Weights of a small mixture-of-experts language model, trained from scratch on English Wikipedia: a variant of SOAP for the experts.
Below are experts of layer 7 (counted from 0) of a mixture-of-experts language model. Rows are named router (the router's row for the expert) and show model dimensions 0-191. Each number is 50 + 10 x the weight over its row's rms, rounded and kept within 0 to 99.
After each expert's rows: a language model's description of what the expert responds to; "comes after" lists some tokens at least twice as common just before its tokens as in all text. This comes from a sample of Wikipedia text that the model never trained on. Tokens count by the router's weight.

# expert 59
router:64 57 39 41 41 46 36 65 32 40 56 65 44 70 33 43 51 51 70 55 39 59 27 54 43 47 38 52 55 32 56 45 43 64 43 38 53 47 73 45 56 46 45 39 54 48 40 44 52 48 44 46 52 46 27 60 55 46 53 53 47 49 53 42 57 63 51 70 29 52 67 52 41 65 45 39 53 63 40 57 52 49 59 41 57 51 39 56 51 43 46 47 37 56 69 65 53 48 61 55 62 42 47 61 56 57 59 49 62 58 62 50 40 46 41 42 38 29 71 47 46 42 42 59 16 59 42 57 58 50 44 30 52 49 54 36 39 40 39 43 51 48 60 41 55 65 45 54 68 41 58 55 52 38 57 50 50 59 32 54 54 63 52 61 50 34 47 61 64 46 46 50 54 54 57 60 56 63 58 53 42 47 43 20 52 51 41 57 49 42 55 63
What it handles: Line breaks after captions. Line breaks ending image captions, table rows, citations or sentences before a new paragraph, e.g. after "is on the left".
comes after: "\n", ".", "s.", ").", "es.", ")"

# expert 36
router:59 65 51 64 49 67 60 40 37 60 34 48 38 43 45 58 40 57 37 47 38 61 49 36 44 53 42 58 43 49 41 58 51 48 56 35 38 61 49 36 65 43 36 48 59 54 40 50 44 56 40 48 53 38 51 40 43 54 52 68 59 53 40 58 36 35 57 49 62 62 63 51 47 39 35 62 53 61 39 45 49 37 36 47 54 63 67 59 58 30 37 33 60 46 65 47 52 56 53 57 51 56 30 53 50 58 38 67 54 64 42 44 35 32 40 49 48 42 46 27 48 41 33 57 63 36 57 33 47 40 60 44 43 44 53 62 52 28 45 43 53 69 51 60 46 60 58 62 69 34 42 48 60 52 66 52 55 38 48 65 43 32 32 42 38 59 60 70 51 41 53 37 55 50 30 43 48 38 42 50 40 40 42 50 51 54 46 50 49 59 49 50
What it handles: Standalone numbers in tables. Space-preceded whole numbers opening a figure, mostly in table cells after pipes, plus scores, sizes and prices ("2.2 km", "4-3").
comes after: " |", "|", " $", ":", ";", " on"

# expert 24
router:50 50 47 52 56 41 35 51 62 54 45 49 36 25 67 48 50 46 44 59 43 45 45 50 60 58 46 68 32 25 46 44 42 44 58 48 40 43 55 49 44 44 58 35 65 52 62 62 46 47 45 34 40 54 47 45 40 44 54 60 45 35 37 54 57 46 57 41 60 49 65 66 55 62 49 47 38 40 33 32 48 72 52 64 36 52 67 34 30 48 46 59 40 55 33 52 61 62 62 46 34 69 50 47 53 46 58 56 56 45 47 53 46 29 52 50 34 54 51 43 59 49 45 62 41 38 46 54 48 34 42 49 48 40 67 56 67 56 42 40 53 43 63 58 65 43 37 42 47 48 58 45 53 47 33 65 29 42 45 41 55 47 37 28 69 43 45 55 62 41 39 47 64 63 45 71 53 46 62 47 53 48 59 56 54 71 36 50 50 48 60 57
What it handles: Capitalized title words. Capitalized words or word starts in names and titles, such as All, Big, High, Great, New, often inside quoted titles or band names.
comes after: " The", " the", "|", "-", " of", ","

# expert 53
router:65 63 53 66 38 48 34 65 41 46 54 37 52 50 24 59 59 52 33 55 37 48 37 61 50 38 37 38 59 42 62 38 67 65 38 39 53 68 46 45 52 44 55 51 29 48 58 59 27 56 57 47 47 60 59 50 57 46 53 55 41 43 49 44 55 61 48 41 30 68 64 67 25 54 56 49 50 40 45 69 52 35 59 41 56 53 66 50 52 51 55 50 44 62 46 56 60 48 58 44 46 42 66 52 47 55 59 43 56 51 50 34 39 56 31 50 41 35 70 47 44 65 39 55 50 62 67 55 64 42 54 45 59 43 45 38 47 35 46 49 55 51 54 34 52 62 51 65 57 56 46 60 46 47 41 48 28 47 41 52 48 57 44 46 41 36 52 39 67 46 44 56 67 46 54 58 54 61 53 44 33 31 42 36 65 63 54 62 43 44 39 55
What it handles: Line breaks after headings. Line breaks right after section headings or paragraph ends, where a new heading or section follows, e.g. after ==Game log==.
comes after: "\n", "==", " ==", "===", ".", " ==="

# expert 22
router:30 42 58 52 53 61 47 36 48 61 50 58 40 63 51 47 48 42 49 42 49 34 37 55 69 65 45 49 63 58 44 45 60 63 42 34 49 59 30 40 60 51 38 75 35 55 54 58 41 63 59 53 45 45 52 41 62 45 65 39 57 39 54 48 49 49 47 53 53 33 41 59 50 65 51 36 68 47 19 55 61 34 54 59 56 53 39 48 50 46 60 32 30 44 61 37 48 57 49 41 51 56 40 39 65 58 41 41 43 52 50 45 48 55 45 58 40 49 72 49 52 59 43 58 38 51 39 43 57 70 55 58 40 65 44 59 56 57 45 42 56 54 51 44 49 49 60 35 45 47 31 52 45 48 46 48 40 48 66 52 75 42 43 43 42 60 70 36 35 29 43 40 49 51 41 36 35 63 48 37 49 72 60 44 57 52 43 53 64 55 43 47
What it handles: Birth and age markers. Infobox birth and age markers such as Born:, (born, (age, (aged, plus é in Pokémon, ok in cytokines, and East Asian characters.
comes after: "\n", "-", " was", " ro", " Soc", " sp"

# expert 20
router:69 33 42 46 64 53 41 67 54 43 68 33 40 48 43 40 42 58 45 51 37 51 62 53 59 44 53 41 46 59 54 54 51 58 51 56 47 69 39 46 44 49 41 62 62 53 64 62 43 65 45 51 74 45 34 42 65 57 73 63 36 38 60 41 39 60 49 37 51 38 60 52 33 51 38 28 46 32 49 44 55 46 55 65 61 54 62 34 59 54 41 56 40 49 62 60 57 44 61 58 47 50 53 39 66 56 36 54 31 48 48 54 44 39 59 41 52 40 39 53 45 51 45 52 43 50 60 42 51 52 50 47 49 59 56 55 55 63 40 54 37 39 63 70 51 39 51 59 32 40 43 57 56 49 68 30 56 45 35 43 44 45 50 39 40 37 48 41 37 41 40 51 39 45 39 59 45 56 44 59 74 26 41 54 44 54 37 37 60 67 50 58
What it handles: Hyphens in compounds. Hyphens joining compound words and place names, like great-grandfather, plein-air, Seine-et-Marne, plus prefixes anti-, non-, and sentence-initial According.
comes after: "\n", "-in", " self", "-to", " mid", " during"

# expert 4
router:49 59 58 40 48 59 50 39 65 50 48 50 64 58 36 49 54 40 47 64 42 47 51 36 62 48 51 52 34 53 50 66 41 52 48 59 59 43 51 52 42 47 66 44 46 48 49 54 69 56 46 51 41 51 45 40 25 68 53 62 40 57 75 40 47 42 38 56 56 51 58 53 39 56 47 52 57 43 76 57 65 64 44 46 53 39 63 47 36 41 45 49 50 48 71 68 46 53 67 60 50 45 35 48 53 33 62 49 51 42 42 45 48 56 44 48 51 58 39 50 56 44 48 34 55 42 52 39 55 39 47 48 61 60 61 52 55 27 58 38 48 52 44 34 45 46 37 58 38 62 52 56 48 38 56 35 73 67 45 63 76 50 48 70 61 56 53 40 23 29 54 42 58 52 67 58 72 46 50 59 43 57 46 37 40 44 46 65 47 30 48 58
What it handles: Passive past participles. Past participles and -ed endings after was, is, were or been, often before by, such as written, designed, published, used.
comes after: " was", " is", " were", " been", " be", " also"

# expert 0
router:42 47 40 46 48 62 55 39 36 62 41 55 63 65 47 41 45 39 50 63 35 32 44 31 45 50 44 38 31 61 48 53 43 57 47 48 58 53 39 75 58 47 44 44 54 47 23 56 48 61 57 57 31 52 33 62 59 68 48 56 39 56 72 49 50 51 56 53 44 41 35 42 40 58 55 51 53 43 42 46 43 52 45 40 66 57 55 53 44 48 45 46 48 51 39 30 51 45 56 63 47 32 45 43 31 59 50 56 69 51 63 76 73 58 37 58 46 60 31 39 39 58 56 43 43 41 47 59 61 37 56 55 46 42 49 51 37 54 37 53 45 45 46 67 71 45 61 39 49 64 47 52 57 58 65 43 38 50 69 32 42 36 46 56 50 45 56 55 68 53 37 57 59 52 56 46 62 54 52 60 52 59 46 36 49 58 59 43 45 57 25 50
What it handles: Generic institution nouns. Common nouns naming places, groups or works after "the" or "a", such as club, school, city, album, town.
comes after: " the", " The", "The", " a", " new", "'s"

# expert 5
router:71 37 72 33 52 47 36 51 28 65 37 46 57 34 56 42 47 51 39 65 39 53 39 37 60 64 54 58 43 30 42 56 48 39 42 42 64 53 28 49 45 52 60 41 58 40 41 57 46 62 36 49 43 51 56 55 41 47 37 56 64 42 44 51 56 41 49 48 63 43 50 43 35 66 46 52 56 65 39 33 36 54 60 50 33 56 62 63 66 39 32 33 52 64 43 26 58 60 55 63 38 49 41 34 51 41 52 39 61 36 41 50 50 62 54 59 56 62 40 33 47 40 53 18 34 47 47 68 59 49 47 67 63 39 58 46 50 51 55 43 51 48 52 31 61 37 45 57 41 55 39 51 41 60 56 46 39 47 54 50 45 50 52 44 42 44 68 59 51 47 43 57 59 43 38 65 55 46 43 48 42 37 61 46 54 50 50 53 47 49 48 45
What it handles: Ordinal and sequence adjectives. Ordinals and sequence words after the, his or a, as in first half, next day, second and final time, same.
comes after: " the", " his", "'s", " a", " The", " their"

# expert 21
router:59 51 48 53 45 62 57 34 70 39 59 34 54 45 61 43 61 44 36 47 39 49 52 57 50 58 37 51 52 42 63 64 56 68 66 60 55 63 35 44 50 47 53 57 66 37 55 54 56 44 49 54 53 54 48 45 43 47 54 60 54 53 49 69 51 37 44 47 31 37 40 57 27 56 50 48 51 57 51 58 52 50 49 49 52 57 67 61 56 36 54 36 46 52 45 45 55 51 52 64 33 62 43 63 47 39 64 57 34 46 69 48 43 52 30 46 51 65 41 44 50 47 76 57 54 57 37 41 50 37 67 59 39 63 62 41 37 44 41 59 51 72 61 61 57 32 53 37 35 58 48 60 53 70 48 45 55 67 25 55 63 56 46 43 55 43 60 48 21 59 39 38 51 59 64 54 54 62 59 52 49 52 68 45 58 67 52 62 47 50 52 63
What it handles: Common action verbs. Common verbs and particles after to, the or was, such as up, out, take, run, need, sent, grow, return.
comes after: " to", " the", " and", " was", " were", " be"

# expert 56
router:50 51 55 50 33 48 48 37 57 37 62 38 49 45 53 48 55 37 39 50 43 53 49 56 45 32 55 70 60 57 35 47 43 55 27 45 42 43 44 66 41 44 56 44 59 77 52 63 32 57 48 48 60 46 36 35 51 51 58 56 48 62 48 44 58 48 57 39 55 46 51 61 75 61 39 52 42 44 55 44 48 46 38 36 51 36 39 53 60 62 54 50 56 65 59 56 44 57 77 57 42 62 55 48 48 74 43 52 60 40 53 54 39 52 60 51 56 38 50 44 37 58 53 67 49 75 56 53 34 53 74 35 43 74 43 65 64 63 62 49 52 40 35 55 46 54 56 64 47 59 45 58 44 52 61 46 46 45 50 54 37 74 45 70 52 53 44 51 45 41 43 52 65 39 47 45 56 55 32 57 49 46 50 57 59 38 30 48 61 53 64 42
What it handles: Letter m pieces. Single m or capital letter pieces mid-word or word-initial, like arith-m-etic, grand-m-other, Kath-m-andu, g·mol, often in biographical entries.
comes after: "\n", " is", " grand", " Is", ").", " Non"

# expert 16
router:65 44 66 43 52 53 46 41 55 56 46 49 34 37 52 69 40 44 43 59 57 45 37 48 44 41 50 62 37 51 28 40 33 34 43 63 51 25 55 38 34 58 62 57 49 69 53 50 56 49 42 56 29 39 53 60 30 45 61 57 39 38 29 56 63 39 56 43 40 74 52 46 52 45 48 43 42 48 59 44 45 44 50 40 32 51 46 56 53 26 51 38 60 49 40 43 64 67 55 37 50 61 39 53 50 53 38 36 55 50 33 40 53 62 50 59 57 49 42 60 40 47 45 48 42 50 44 54 42 51 46 64 48 55 57 50 74 45 53 33 51 45 51 29 45 37 58 68 48 51 45 56 38 61 54 42 69 43 41 40 45 53 56 53 57 59 60 58 48 45 45 77 46 42 50 66 29 36 37 53 47 40 54 33 45 44 47 43 55 37 49 47
What it handles: Determiners and table headers. Quantifiers and determiners such as these, several, various, many, both, six, plus the pipe after Rank or Pos in table headers.
comes after: " is", "\n", " of", " List", ".", " in"

# expert 26
router:40 57 55 44 62 42 41 51 56 50 66 30 49 45 58 61 41 42 49 53 51 53 51 43 52 59 44 52 61 38 57 63 48 55 45 63 67 67 46 42 43 25 42 45 38 53 50 61 47 53 44 59 64 65 65 59 67 61 50 53 56 40 37 50 51 42 44 62 57 37 40 41 45 56 40 44 55 46 46 47 55 62 34 29 38 56 43 56 58 41 43 55 59 59 63 67 40 53 68 70 42 55 42 56 40 48 57 46 42 43 46 42 40 57 47 51 42 38 47 51 36 54 35 45 55 51 77 60 61 52 38 49 65 40 68 57 44 66 47 39 71 46 53 64 52 61 44 54 52 45 68 56 46 31 40 49 53 40 36 65 42 55 33 43 50 53 31 60 52 64 54 65 51 48 46 33 55 46 44 46 65 50 31 67 59 60 41 45 54 81 42 52
What it handles: Single consonant letters. Lone capital or lowercase consonant pieces starting words or table entries, like D in Duckula, CB, B in Bola, plus "well" in "as well as".
comes after: " |", " N", " as", " the", ":", " for"

# expert 2
router:34 35 54 56 39 31 47 42 59 34 48 62 39 42 40 39 36 55 58 61 33 54 52 52 59 45 68 43 67 36 55 35 60 42 60 61 54 35 43 35 50 53 36 54 53 39 69 49 60 60 57 52 73 48 35 33 59 44 42 41 47 65 42 45 56 59 52 42 54 54 38 39 62 45 34 46 40 37 38 50 51 61 51 49 46 44 60 39 66 28 55 50 55 46 79 43 56 65 58 41 34 61 41 60 36 56 51 47 39 33 48 43 59 67 51 48 46 61 46 45 44 49 50 55 58 37 56 40 61 39 62 55 31 48 48 49 62 62 55 48 42 46 51 36 72 46 44 40 33 65 54 64 57 51 51 44 35 53 36 40 57 56 45 64 55 53 55 47 42 56 41 52 56 55 62 63 64 37 35 55 58 50 39 54 47 49 52 62 50 50 60 66
What it handles: Election result tables. Words and cells in election result tables, such as Candidate, Votes, Turnout, ±%, rejected ballots, gain; also minor-planet table terms like MPC, JPL.
comes after: "|", " |", "-", " ", " Total", " ·"

# expert 50
router:45 61 36 32 50 34 58 52 58 28 56 71 54 35 69 72 61 34 43 56 38 40 36 64 48 51 47 60 47 41 49 54 50 36 42 71 57 63 59 61 56 42 58 42 68 49 58 63 45 65 61 56 59 46 55 52 62 52 65 60 49 39 50 50 64 41 42 58 39 44 53 44 42 53 54 50 56 43 53 45 46 69 43 47 60 54 50 53 46 61 36 41 43 31 49 56 52 59 63 65 40 66 57 44 40 57 78 52 44 35 45 52 50 63 47 34 54 42 41 48 33 25 40 41 44 51 54 50 48 36 53 52 32 49 57 54 63 63 61 47 49 49 58 59 51 37 54 40 36 59 30 51 56 57 50 47 42 52 44 51 44 38 45 44 58 49 57 47 27 57 36 39 58 71 58 54 51 53 39 39 42 66 50 62 73 48 44 48 49 42 41 44
What it handles: Word stems before suffixes. Word-start stems awaiting suffixes like -ers, -ing, such as colle-ag-ues, own, sett, vill, farm, found(ation), build.
comes after: " the", " The", " his", " their", " a", "'s"

# expert 57
router:40 51 60 61 50 47 42 48 49 51 43 41 34 36 60 54 44 42 29 35 55 51 52 46 43 19 44 57 39 42 55 54 37 45 51 61 38 44 35 55 49 50 61 47 61 78 54 55 39 66 59 33 44 42 64 44 37 62 63 33 58 62 42 72 67 34 36 34 41 43 63 56 49 44 52 55 47 43 39 55 41 46 56 67 52 41 49 48 43 56 35 28 40 55 72 45 31 57 49 32 48 46 50 43 55 60 46 43 46 50 53 39 66 61 54 36 63 50 46 44 36 61 40 58 42 62 48 54 41 40 55 34 56 52 45 47 47 57 55 64 49 60 38 52 54 34 55 58 50 47 63 57 49 41 46 40 54 45 42 65 61 60 53 56 67 48 50 68 60 36 43 42 49 50 68 31 55 43 40 40 56 36 61 53 35 54 38 35 49 59 48 43
What it handles: The am piece, function words. The piece am inside names and words like Sossamon, Grammar, tournaments, plus sentence words such as the, that, how, whether.
comes after: "\n", " List", " of", ".", " that", " number"

# expert 23
router:62 47 69 41 42 38 55 60 39 45 48 34 49 43 51 67 41 65 52 50 64 46 57 34 63 31 40 64 49 60 56 59 52 43 25 39 73 56 56 49 51 44 68 60 30 43 56 61 61 57 28 57 38 45 69 57 55 43 47 56 57 46 56 40 55 57 40 49 55 61 73 42 55 57 58 44 40 46 44 65 72 61 41 49 62 45 43 44 44 55 56 44 76 47 35 41 53 49 48 45 39 58 52 41 54 54 49 45 35 35 40 62 42 64 58 51 58 51 41 62 59 61 51 58 56 38 44 52 55 46 36 46 58 55 62 60 51 53 44 49 51 43 54 46 52 47 53 53 49 64 46 53 65 51 30 39 57 31 65 47 36 47 52 40 58 55 55 59 60 69 57 58 49 53 23 51 76 28 50 37 54 50 57 48 44 64 51 51 52 43 40 53
What it handles: Nationality and organization adjectives. Nationality adjectives and article slots opening descriptions of people, bands or films, as in by English alternative rock band, Walt Disney.
comes after: " the", " of", "),", " as", " by", " New"

# expert 48
router:46 57 70 63 51 52 62 34 48 50 55 52 45 58 41 50 48 51 73 53 37 51 53 55 64 29 64 54 65 45 45 50 52 54 44 40 52 43 55 46 58 40 46 72 46 59 66 43 37 43 46 55 62 48 48 46 63 45 61 49 55 54 46 55 58 64 29 52 43 53 53 45 57 66 44 34 44 61 42 48 53 58 51 32 51 42 57 43 62 58 43 54 37 44 57 71 53 44 44 39 45 61 51 67 34 56 65 49 53 42 47 62 34 48 63 57 64 44 50 39 61 50 63 62 47 38 39 68 32 52 34 43 52 54 66 49 42 34 53 38 52 29 59 25 55 57 58 22 42 40 59 63 58 53 65 34 53 68 42 61 41 50 51 48 57 69 70 44 51 47 44 45 50 54 53 27 50 43 51 55 57 40 44 66 50 58 39 49 46 46 35 64
What it handles: Infobox line breaks. Line breaks ending infobox and list lines, plus word pieces within taxonomy fields like Amphibia, Angiosperms, and labels like Species, Industry.
comes after: " |", ")", " =", " information", "Personal", " classification"

# expert 9
router:44 44 63 44 51 49 46 45 43 54 58 59 73 71 42 66 41 27 43 41 53 58 38 38 42 59 50 46 45 52 50 55 61 64 44 55 45 55 44 36 49 46 50 46 60 50 64 40 48 34 54 49 69 65 50 46 69 37 63 55 49 53 34 60 53 43 57 43 37 41 45 55 69 66 51 32 57 39 55 57 50 45 63 55 50 57 51 42 61 45 41 75 65 69 50 56 54 45 64 62 38 52 53 63 53 63 46 37 52 44 53 55 52 52 52 51 47 44 36 46 66 66 69 55 62 63 56 65 51 63 37 54 42 54 63 52 39 34 48 43 51 55 63 49 59 33 57 75 30 63 61 42 58 52 27 38 59 47 42 54 57 56 57 42 53 41 62 51 54 63 39 40 65 59 39 50 46 63 52 54 59 52 47 64 50 44 36 43 56 49 32 64
What it handles: Mid-word Latinate pieces. Inner pieces of Latinate English words after a short opening piece, such as m-isc-onduct, m-ut-ual, prepar-ation, susp-ic-ions.
comes after: " in", " m", " M", " In", " s", "In"

# expert 28
router:49 58 33 53 43 62 65 55 68 59 48 71 61 70 49 47 43 58 50 49 42 45 44 49 40 52 52 26 50 77 39 52 59 57 49 61 36 58 52 56 60 47 53 46 58 33 54 44 50 62 74 54 43 56 51 65 48 43 58 58 63 55 53 52 69 41 55 53 68 37 41 47 58 64 38 61 56 43 49 33 69 44 43 35 49 54 56 48 57 50 50 53 70 57 55 52 50 44 34 37 37 55 65 40 55 52 44 50 36 54 78 37 60 28 54 38 50 51 39 50 54 35 46 48 49 63 52 48 40 56 58 52 36 37 49 69 49 55 43 47 64 54 46 53 56 49 52 43 79 55 57 63 28 37 39 53 43 44 41 36 42 52 43 39 41 68 49 37 61 62 44 54 44 45 41 58 43 49 48 61 64 56 42 62 34 46 42 56 49 42 45 48
What it handles: Subject pronouns. Subject pronouns he, she, it, they, who and there at clause starts, and the he piece in heir and hearing.
comes after: ".", " that", " where", ",", " when", "s."

# expert 33
router:46 64 50 52 52 39 48 41 43 53 56 32 32 57 28 57 44 55 52 55 46 58 32 54 38 51 48 66 69 48 60 41 69 68 63 58 38 56 45 54 45 44 39 51 65 38 45 27 45 54 40 55 55 34 55 49 66 45 53 58 55 44 39 48 56 65 46 62 75 51 60 53 40 49 45 47 68 48 41 52 60 46 58 42 56 42 26 49 56 63 33 57 52 46 45 54 65 50 36 46 59 52 55 66 61 60 53 39 47 37 65 37 40 49 66 37 34 51 65 40 47 61 44 46 36 37 38 64 64 47 45 37 48 65 50 48 53 32 64 45 61 50 60 39 64 59 43 54 58 58 66 50 50 41 53 38 34 61 51 58 45 42 58 50 52 68 62 50 47 55 48 55 49 37 54 56 50 31 51 70 62 41 41 58 55 43 42 53 65 32 61 61
What it handles: Line breaks in lists. Line breaks ending table rows and list items, plus table divider rows and race-result entries such as 7; and Ret;.
comes after: " |", ")", ".", "|---|---|---|---|---|", "|---|---|---|---|---|---|", "|---|---|---|---|"

# expert 17
router:58 49 55 45 50 63 57 50 29 52 56 45 33 41 42 51 45 57 48 45 41 56 58 66 34 71 37 46 33 40 42 62 55 36 54 62 39 58 52 44 51 42 52 49 40 36 36 48 53 54 43 54 49 47 50 42 42 45 48 46 67 35 61 48 29 52 60 50 51 60 47 59 38 20 44 54 42 40 52 60 53 62 63 50 65 44 64 51 56 56 49 50 62 35 44 47 47 54 55 50 53 54 45 36 62 35 26 63 64 62 37 51 42 43 51 49 59 45 48 41 45 42 39 41 52 45 54 46 43 51 62 45 38 42 49 59 49 42 47 43 52 52 62 47 45 28 61 71 77 42 31 41 38 42 58 57 41 55 43 63 38 55 33 42 51 67 54 79 38 67 63 49 51 52 56 54 44 43 40 59 37 49 37 37 63 55 51 52 57 51 27 63
What it handles: Digits in numbers. Digit pieces inside years, scores, vote counts and table figures, e.g. 198 in 1983, –6 in 19–6, 57 in 4,957.
comes after: " |", " 1,", " 6", " 2,", " in", " 10"

# expert 35
router:36 48 48 60 46 39 59 58 44 60 60 56 41 37 38 49 33 45 54 49 41 47 44 49 65 47 43 49 44 28 55 38 65 42 58 61 38 25 44 44 70 52 42 55 63 55 46 45 48 50 39 69 50 58 47 43 35 41 56 53 53 72 54 44 61 44 54 43 28 47 41 62 35 66 52 40 38 55 44 43 61 61 53 50 48 50 43 33 41 47 62 46 55 66 49 39 39 55 58 52 39 69 44 61 64 58 36 34 61 48 49 33 61 67 32 41 61 30 49 58 42 49 49 44 44 45 47 55 52 54 48 55 40 60 55 52 45 45 25 74 52 45 64 36 37 70 46 51 46 55 52 70 64 44 65 44 61 45 49 48 62 57 64 58 57 37 39 39 58 60 59 53 53 35 46 42 44 53 34 49 56 47 56 45 47 37 39 49 60 41 51 31
What it handles: Section heading words. Words and pieces inside Wikipedia section headings between == marks, such as Name, Cast, Taxonomy, career, See also, Filming.
comes after: "==", "\n", "===", "==D", "==C", "==S"

# expert 42
router:40 36 55 49 41 48 54 24 30 47 46 45 36 41 40 61 49 38 31 51 39 69 56 55 47 57 46 59 38 44 56 44 47 56 56 52 51 38 37 69 45 41 50 63 48 39 59 57 36 48 37 63 50 48 36 48 46 44 57 54 71 48 59 57 54 44 55 34 53 66 44 73 32 50 51 44 45 66 47 58 57 72 44 49 44 49 70 51 63 45 44 46 38 54 62 27 60 57 48 50 54 53 42 50 54 37 49 39 37 41 49 47 43 71 68 51 45 42 39 39 51 35 44 64 51 46 52 57 49 43 65 65 60 82 51 43 45 42 46 50 53 43 54 52 53 52 57 38 44 49 57 60 50 48 60 45 58 55 44 58 57 67 43 59 58 55 57 59 30 43 58 60 57 39 44 55 67 48 32 58 40 71 46 40 57 65 61 55 62 27 57 52
What it handles: Verb -ing endings. Verb forms, mostly -ing endings and participles such as throwing, using, working, running, plus some past tenses like moved, relocated.
comes after: "|", " to", " dr", " he", " hold", " s"

# expert 44
router:50 49 55 52 40 48 64 42 53 43 60 42 52 49 52 52 30 64 51 43 38 38 60 52 59 34 54 40 69 27 74 38 59 55 30 63 48 46 43 41 71 40 37 60 60 55 45 46 56 52 51 71 51 39 57 26 42 49 55 47 33 28 38 31 59 52 66 44 37 54 57 48 63 61 41 54 51 70 42 51 61 57 53 63 54 60 36 56 42 35 59 40 47 62 61 60 35 56 56 57 49 56 60 50 60 51 69 53 65 47 55 48 55 54 52 39 47 49 44 76 40 54 40 38 45 51 48 40 50 50 48 56 42 39 40 61 56 46 56 63 59 45 67 50 55 49 41 66 73 58 51 49 69 50 50 59 55 64 55 52 44 51 47 51 43 40 55 52 66 45 67 36 62 54 47 44 56 63 54 34 38 36 57 51 32 45 38 42 44 47 49 60
What it handles: Wikipedia section headers. Equals-sign markup and words of section headings, like ===International===, ==Club career==, ==Trade fairs==, and Sport field labels.
comes after: "\n", "==", "==See", " career", "===", " /"

# expert 55
router:55 51 48 64 36 47 62 39 60 60 48 33 59 48 58 64 51 29 56 43 51 45 49 59 56 58 44 58 50 57 51 57 43 40 45 58 60 69 63 39 45 34 61 47 73 47 69 50 35 52 60 62 72 60 54 58 50 43 61 54 39 49 53 32 49 35 48 35 29 53 57 56 48 48 43 39 57 66 59 46 52 40 49 60 39 53 54 53 51 51 60 56 54 64 45 64 56 59 37 51 33 72 67 39 63 54 41 43 47 56 49 60 57 54 41 51 47 47 60 49 31 67 54 67 46 59 44 41 45 54 55 28 36 37 59 68 55 40 48 48 41 39 40 42 70 57 47 47 33 44 58 54 32 40 46 59 50 44 53 35 44 55 64 34 49 55 47 42 56 52 40 35 60 60 57 40 59 53 47 56 59 57 29 55 24 50 27 46 58 56 50 52
What it handles: Mid-word p/c pieces. Inner fragments of proper names and technical words, often after P or C, such as Cy-p-riot, P-omp-idou, Mult-im-edia.
comes after: " P", " p", " Ch", "P", " (", " (P"

# expert 34
router:62 59 60 35 54 37 42 59 81 53 46 40 48 43 75 41 31 55 61 56 53 63 58 48 45 54 57 58 50 41 56 50 60 59 34 53 41 47 61 55 29 45 53 67 57 53 45 54 37 49 47 48 56 57 53 51 55 38 66 42 41 34 44 39 56 43 51 56 61 42 54 61 48 67 41 57 49 41 53 48 47 48 49 66 51 32 41 61 53 70 52 67 61 40 52 46 50 42 48 50 30 64 61 58 66 62 34 48 42 60 59 28 24 64 48 59 58 41 44 61 46 37 61 60 48 58 61 64 37 51 57 54 41 45 65 49 56 46 56 39 63 46 48 48 48 50 62 57 38 51 70 56 55 48 40 49 40 46 56 53 30 72 52 49 59 42 64 41 51 39 53 47 41 71 26 42 47 50 36 42 41 40 50 55 49 63 39 60 56 52 37 53
What it handles: Letter f pieces. The letter f or F as a word piece, such as barefoot, Benfica, Infinite, Hall-of-Famers, plus blank table-cell tokens.
comes after: " |", " University", " co", " sur", " bene", " Nor"